From a checkpoint of a small mixture-of-experts model trained on Wikipedia.
Size: 9 layers, vocabulary 8192.
Experts: 64 SwiGLU neurons an expert, a sigmoid router.
Below are experts of layer 2 (counted from 0) of a mixture-of-experts language model. Rows are named router (the router's row for the expert), gate (a neuron's input weights, with its number), up (a neuron's input weights, with its number) and show model dimensions 0-127. Each number is 128 + 32 x the weight over its row's rms, rounded and kept within 0 to 255. Numbers have three digits each.
After each expert's rows: a language model's description of what the expert responds to. This comes from a sample of Wikipedia text that the model never trained on.

# expert 11
router:091175126130127162099104105165091131072155214131184123137127138107141110165152095113116107175139135123109111161126100152066123195111112120109133063094100093145135193177159132195184144123124140087101120081123184137097078107127156141083145140179189107096107132062150094131120080135173160132155161139112118076132093104114098126097131042123076143138068128172137143169142104107118124153139
gate1:154125112131117133098107096127070143139160117120147158109134130133182164105200107071067122113150066117122119159087127129206128134104093115133109077115122071139129087135122071178126083117168099083172153077093136139121107131165163103137197113107123109087117137152128066137079211098114145097171120077105152140155143059049117139129111106096117123125101121182123126131092146052137086142110
up1:183136126138096147141086155158099116099101051114034096112131104055098130074102180101156154113188120153121149102105072155120111137136149081155093114087113104147136114109107105145102114185151200186131108115162128097121162145108211131088146124154112125107136155157181148128106124116177125143138147131164154084123123122133129135126109124120125127157164089145052193108199185125117082160083
Capital letters in names. Single capitals or short capital pieces starting names, acronyms and LaTeX, often after table pipes: MELAA, H(ull), L(i), $\.

# expert 6
router:138159091175153124125092109107082190080169139104122087120092184108114125115153130172136114138139135152149170114108169200112161109079131142117083106058149148129176144153155138130137150020157098159083109157159115092126067125097111163084107132201130159146106099151147114139146079149157124128176186078127145096122194122110120149123099185119084073134136079134150137120120104086134148106069
gate1:208117106162130111130165157137110140108136155144102116142193101108090137134130167158135125101110159124113078112140120119087097098146092102075148080116098202128194142142135038193133087127101129164093150130132134070128104154185112150134146184120080093147139148147159127128147085112129086117147105074126115084141173129162186104066088187088127078116171124162127103121152123109134186146057
up1:097133170115158164133065076116103195120178077134137093149124121139062073133078118138129097127081170180127139067099127113127120125188104127056108108139131149144148093126112235079127160143157108098127157144090122113096138083117105171110138101145119073168111114150062108111118079136098192132145157117138141138161124104083113160124164149130098180092147137160132216164122136106137097146112
List dashes, time words. Dashes and pipes opening list items or table cells, plus sentence-opening time words such as After, On, before, until, and the prime sign ′ in coordinates.

# expert 7
router:159160154115185136082115092084125103103114156147150109184124108147121072140139172101119119173146132160106168141092138166124124129144118166139123139135174037144140128168107121134201113079034127096125130110203153128166103161130133128141122174169150156111142104088123129156110105113169151107114163156126166102116214101061157183084144149124109084115142176097141167128134079062178137143165
gate1:085137124119127098157075071140166153156075122147147072123153117137203171118111140136120126163140139170116113103124164140113102175156113118130096138099128077128101116082075162136158094097063043169133137073125137169130146169123071125136122167148183164144114062138086082126120170149108186123105166127106161165214138106111149145136121125130141132159109193092091133044146124119153124141075
up1:138115152153102070151113108166108122092131113183171096177085119107202171098098122180132178139136131113118117154113091145092162107162106103103120098158083077111153085154207051150124129129191106152120105108150119172148086093098088097126141146193123150119094071101131106155154133202186105164114155169084127165138094100107171152200175144094176140125121098117091124121137141113111121113102
Mid-word stems. Word stems after an article or conjunction that need a suffix to finish, such as advoc in advocated, organiz in organizations, occas in occasions.

# expert 26
router:098112139137143179107094136170057157106157135090139129104096178092106140114195131151145125149167135183100062139129136121064064205098149151056155136132164077124149150195132109171151124057093101130141181071168154140148108132123149144084125179127128136145129108139120134164145144112132146071093128120111159156150139107107133133112132091116118160080081134216125187072124095085125133129152
gate1:077107100122076187156156157161141138091128119136170099167086147085118138108164094124105121059098145143137136175105136124127114138173148140101127173136190196147134156103147112136155140107118142128106145116173149106168062090135133186158051145108049162157055107126106080152102191122079118075167101107205103177086140124082126120140105147134112101118158133109107114093137129157084123073128
up1:086109169081169165136169139085183107111175106120175107124185172190114160058105164118136132122181112134149111163165120138143188070101163153181090170071106133110068165101154164065111176126122138138133132065114114162156160139168128134133144065132123117133160123122118136099051120162141130127117125103114072154081166176131065156088131121116150106132092145099112132085153075125113155127098
Table and list delimiters. Table pipes, closing parentheses and line breaks ending cells or list items in tables and track listings.

# expert 27
router:126103108171133161127113135144064095121148140200104078179132150122140056130183172183127121146102092121134130144158148125092163200078136226130106139147151121152110154167175110138141123124091134109133159125181118130107136184114162133075150117110122078187072108096154115171127145123141117110118130131159163136177171127138139149109028116132109105106162170149174165147121066156180164157135
gate1:171158125138149149118154077172126115137117114176107155123092203131166141148136106173166107113121166181129094135116164137131105149153124143088132116135103121116144128104129150097159080139106091119157184141152092114122111096118115108143072141065034070156125062157137184084114136091120114116147103054155143056149171089097103105080051112131098063105123103128186135132057134107139114129085
up1:115166141080143138169101206079148135137119166050096175142209117139117134089098146161088081118159122160115110086178138133174134143103157107166114173117145098089125158087108099099097135151109127129135117116061176131152125108080120128167127118138169189109145190109105123141153158046143166047140143103108092113103104120054117100138100097089170158145147110165130171107151145085117140141094
Line breaks, possessives. Line breaks after list items or headings, possessive 's, opening quotes, and the determiners the, his, their.

# expert 14
router:156128122128155157131112125139134118132133187122154108187074170087093150115119132173098122160166102134128140161112180142144120119139154113124069156016095083162130194155150129166156140123123184122118181149162138103141101160130146074163096117123134168151150103129146069166125080154185109089097175117159156192141133121089161151122113129116159102144154164125135113150175089084191214157183
gate1:112079192113089149074094161156160158156147190125099181167119138160083099154102116141175146163115119100133138152116086142081139123128145105094116154102102122116182168103179172141182115148162174099099128127141151118162169154138156150095072083105115172156135146094135144148100190146149167084176129153183094121130175172071154117144150092105190073183128189160094120141117127100112139115191
up1:082114138157157134089117100075085161089095107112094066127202152162108124075099132149131125182124089117117100144190190165160086127154111134101152135132113135177154164139094135155097131158169128165192165169177087108121111126117120089108130118080118152152135156114132152118135173082176121078180117113207112118115162124059065140184164088119156139121114094139128135148170132139174173074156
Word-internal pieces. Short subword fragments inside ordinary English words after a first piece, such as head in Leatherhead, up in Jupiter, ust.

# expert 4
router:152123128136155126139090102164087058086199255122142092146171105096088150111148149102134080193080106153135127131115150145108099160094130158155088109096140100153141160162144119200141150097093077108122145106127175173148102124112161128121129133137183156111111125085123122150119137137171083127098157034166124106139140173126110170114124133103123127144063116106143133180126153113122121182188
gate1:134118107052150128194171116147117123109133077101099120121174137150100143112139144102131153169119093079165149083115138146101061185191093142101061160107144064135109091125127134128097179084167072120118139157144138145098087105097129165081176144131122134154101106170154120150142111109127128120139078123095160110149110103060127167202103077099089145091152103161117152072115110105152084130216
up1:149133141071123101203158108157101105194134090160113152186142123111170119082122221095143108129139052123149124185100092143101073166097145188068116110144194119119121155121096145175084141118087113149157122120098092147134112133176108118131124151115115130080166154118077081104122097147133153130147087128136095085178140076112185137099108092084152159166139131176134139094085147142141102066148
Proper name beginnings. First capitalized piece of personal or place names, often in lists or tables, such as Coll in Collins, Gu in Guthrum, Sh in Shellback.

# expert 17
router:197120138133137230126113100153113143158141141159156127116076170130139148108113120158188088124116131143139127170087143116131135160051122156087177146077185158139079146111123117124139079126151080148055166153123148132139119169124140162081099117143140124180124091095154103151116106105114143098182113052150166120144117185058129151094082130116142144141079169151192160100187163120154156151096
gate0:139132128135102079145074067111101115133086117142096098131187130075127129107138218093095119156123119180093110143135095104129114131119130155140112120128100132139155182106133116143123120102098213119085137136094134139071177164140165128101124139137178148144148099096185078116133135127137116120102131194128111136085140133182148120255160153042103087104185151136143097128183143107112106126113
up0:114144134117199134143140152125113184083113145150082118103158068124166098125198142129102105186097143117190137071112114153103076127121126085148159190100098137093116093123168198160118189101081099072156105123121182125112163113102143114115098148117178108113094071106111071121083124168114131195133167132165081158172121129154101072129176118098146105134137118132059143181132116093099137125111
Word-final pieces of names. Last pieces of foreign or proper names, ending the word before a space, such as ib-n, Juáre-z, Egyp-t.

# expert 21
router:183159140133136143080103114205056165108193139149161122121105139101139121089138125125143108156112100128139138155086189137110164178043083125101141089103154149118118142148114148136135104110139075157078163132097139169115133126109165162055122106133187120169126111090128107119113137149121172143186108053195147062162076139121093149107138090082074156099095105137163142152172162107148152169129
gate0:171124115181163155144145113132118113060117084126143130139095158118152127129070124165139139120099143110140113121145118113149121186146096122068127094074143129144111214159101124130185150080125106151102110132150130099118181113111140068110143142081133151159154104112098146113119130191114111126139116020136135101171123096066104150024194076123156102085152088098109110148113164188133104076115
up0:102184163159112131173114051167133148161144060123131194090170118139218142033089120160093148073084138146139097071132095121116120154127100164114106139100154117111118114144093193125101191107128128158129110171095061098151136153146152091128113157131132110168091127085121115146101135160126142089150090209133128121116169136132181117129181160093130101121153130100092110122104136112160102183109
Given names, initials. Opening parentheses, initials and first names at the start of personal names in tables and credits, such as Jack, Johnny, José, &.

# expert 13
router:094125139144165217100104087105099162127087200126160152122077147154143095090140093111123099126167190165094140203142110131139119155087182136109136119128131049198103146141138119145123104137075138169105188095167187079125100149114161110139191136161158149102101087124137085157151118183129173055136101140126148146111137164091164139102119089100080145158110186138137148113122104125110174133135
gate0:159096169143161083101098070155092193153042071151165071123162114130118032138138161134065092122171134134154137116125154090135113127143189180107159098147150152117131140115147059081131082129083107084150185108162127087142131065136184112139156103138181111106141098131150161122129152100144171118103123157167101138116115082120131076107113120149130090121178155136121120104110099141134159056132
up0:131102128134169137203107121118122102160068138177162158141091170149162151101092166129171108112064152154148169144097126153040136140162136129144140130095131107134127151146165095131079171176112097079069066113081139126132163103109119123123108083211155164120144049129116116116106172163095132082123171112130154098165143086143106134195114082113150094129129116152079145164089078167079120136118
Inner word fragments. Short vowel-heavy pieces inside or ending foreign names and rare words, such as er in Wrangler, u in Furuholm, on in Garonne.

# expert 9
router:141143095140139131112081052092095118116150159100145066183104133100131162124157145167154093109159104132103138117108091147113142117113101163136122134092177114119123203126086163150135162072148100145116161113178164142166085096085149169121104106179148133134168108112100077150148059173152120064151175076125145116156213177118122193112120172089092087123091151123138174116124051143131127143163
gate1:176133101067083137154073103143177069144115133102206103172107149129078115130135156132190125141145086131109148068148184132125141100149115125119110109056188165176134140122172136118107157161099119088119100089139164127130151110123086126154108098182094088131085025146061087107129119077105131134165155125155140182139139150109137119104138161178112149099156090132160145178123071121093142155146
up1:076162119162125126073178133100103090135133117182089145130147132214099138149193103122071140116150164120174101121126142067098095106079207102083123124142095122143162095097183122106148104105114185136094138122134113198106104121110183151150139114135111138183157170157145094124143119123096117148113033143166166113105076096080155107139144148149086112172096096175137122127153116069156148086137
Name and word fragments. List-item dashes and line breaks, plus short syllable pieces inside names and words, such as Cor-bet-t, Bar, ab, con, é.

# expert 1
router:155180208121141242098115150131137105131211171124137096187134138103135122104119127102114070151108129108121119139115174102105155131074093127107074118078180125087131132122123131163180117125138053147090101117121145160182090173074174140087174103120172155128072084116136104197140140175111133124118108082161137118096114116106076142101088125114130095119093103151141154164119089139158134159130
gate0:156118137074211084107170150132141102148180088158136196136109154183119175108141161058088108101135148129168143133096092136116079059041194121098146193114154151142174118118165151166148136124181173120105175183113088116113143103112161181155111079151118145139091126137150127114121139133170096136076113139132139087082127112157063120149122141100122154136164145113170170109137074143135141126155
up0:158103112166138185122122148075164123145196081111121129192097087156101147141128062110136083124110121104154119111100066098103095109147177078078149143161154136063189108088153157131106098159117165141094119096122132095095191142173166155116096134109156179082137103117155102126143179112187111131120125126115096106149156139156061101138118084130126110136119152094167173205113165078103192098126
Opening parens, word-initial pieces. Opening parentheses and first pieces of words or names after punctuation, such as ( before years, The in Theories, Ch in Chittern.

# expert 19
router:149142206167146156123106128117131125121131142140134121159170163047095085101132171085086080168102124152097086171135108099152108105127109144119090113113162110118112127166179096134176075125051104146131153120146146082167097134050128134128107151124192167114087085075118064137090131165193100142165150104133139160102124135134159143092129153067140130098094159174116120185124052137154118172101
gate0:094122064149146077135154138109087124099201130115132091171122095073143096123133164090118098072093145153059135202115156138121139144102150143099109149113112133145175122108171133175163181148139112148151134110101133054061155096068104119123161163109107146096156130106159118077082136106112035146141118177088106125106154119065127139146110138074096149152120197076137157105111121106119138149076
up0:138135151174128127104119125113188138111122095148116117125187154158096171224164119147127133182114131168146139101128169115155108114121103152168113115144059087211171159185143138112150110140107101142125130130124095151128071162119150166143113126087078123101138116183152104116141106086146176061129133086107078212120120162087155185143157128112108168161147087182174187180143121078132100149118
Lowercase word onsets. Lowercase opening pieces and prefixes of words after an article or hyphen, such as pro in proximity, dis in displaying, sp in spin.

# expert 8
router:099119113089160143107105120104081128067143143165179166126170170088121129065117135129050099152076197118108145221083091188134169137128093145136124115135124131169183133156094129189145159108121103126092165143147143097126119113121096159124111152196132118174148126122147126180046136179155160119146133154207175117137134173092131126112117107128152128134136096123138120160091102059153124174160
gate0:071097186069150104127121070085159098162201131175100128121145099099137134130141136152123149135090163109090166120116064121102157164183134101105140157156114088121156108085104143135122107083146106106109132158135122127098091095165120145075134153117099186138172214099123134110087119134213113118118130184141162119140142149175125084076110146133091161165090105137220151123076092120128103163081
up0:158105070145149154132049118087165166124087148110157098160088098134030118080154189128181137165128103086141144109167082115120080137149092139175102084140101118123071084139186127160152157153147190131076149112142116155159105100156134152068109125092073115118150124124174134093165176145114108118101124140161199108088139145116101129177121178169107093114153139156081121139107136091091100154139
Year prefixes. First three digits of years in dates and ranges, such as 201, 199, 190, often after a month, comma or parenthesis.

# expert 15
router:154093194136120148076114108175132106090203139117174093126148140163168140103131152106141101199129105156139117151093092129102132102116167168105087115168145118114120139154203122171138170126113157130125117117168147112103091170082083122104085124110119150139141078136141096155130090123220121105120140132097156136111119162060099204107038070143093160130055147125172186109136123126144150159103
gate0:101161078128148105106118122173152116124072074125186087074093108178098158136164170159142168102169106169128114097137203105121121148099178160096148170170076097059168132140103150137151106134142156126080124160140165151138146090106109143149086158101124162124154109182146160135132081169138173146123183099109064167156117117091100113121091121148191133098156155132190103132125108080140051121167
up0:050134158149182122142139156128080147166097119124182136107155113106115101119090106110109078209155107088143125171130145109117137139097144120138178178114152094135108124114144114098139134120137092134151183155117149127077098112077148137112098135059152142123122181140056065062110160123120152120165133097128152135187108172061143187135115134098119148090112105168087200114164118090127060181078
Consonant word pieces. Short consonant clusters inside words or surnames, often right after a capital, such as sl, th, w, z, sh, av.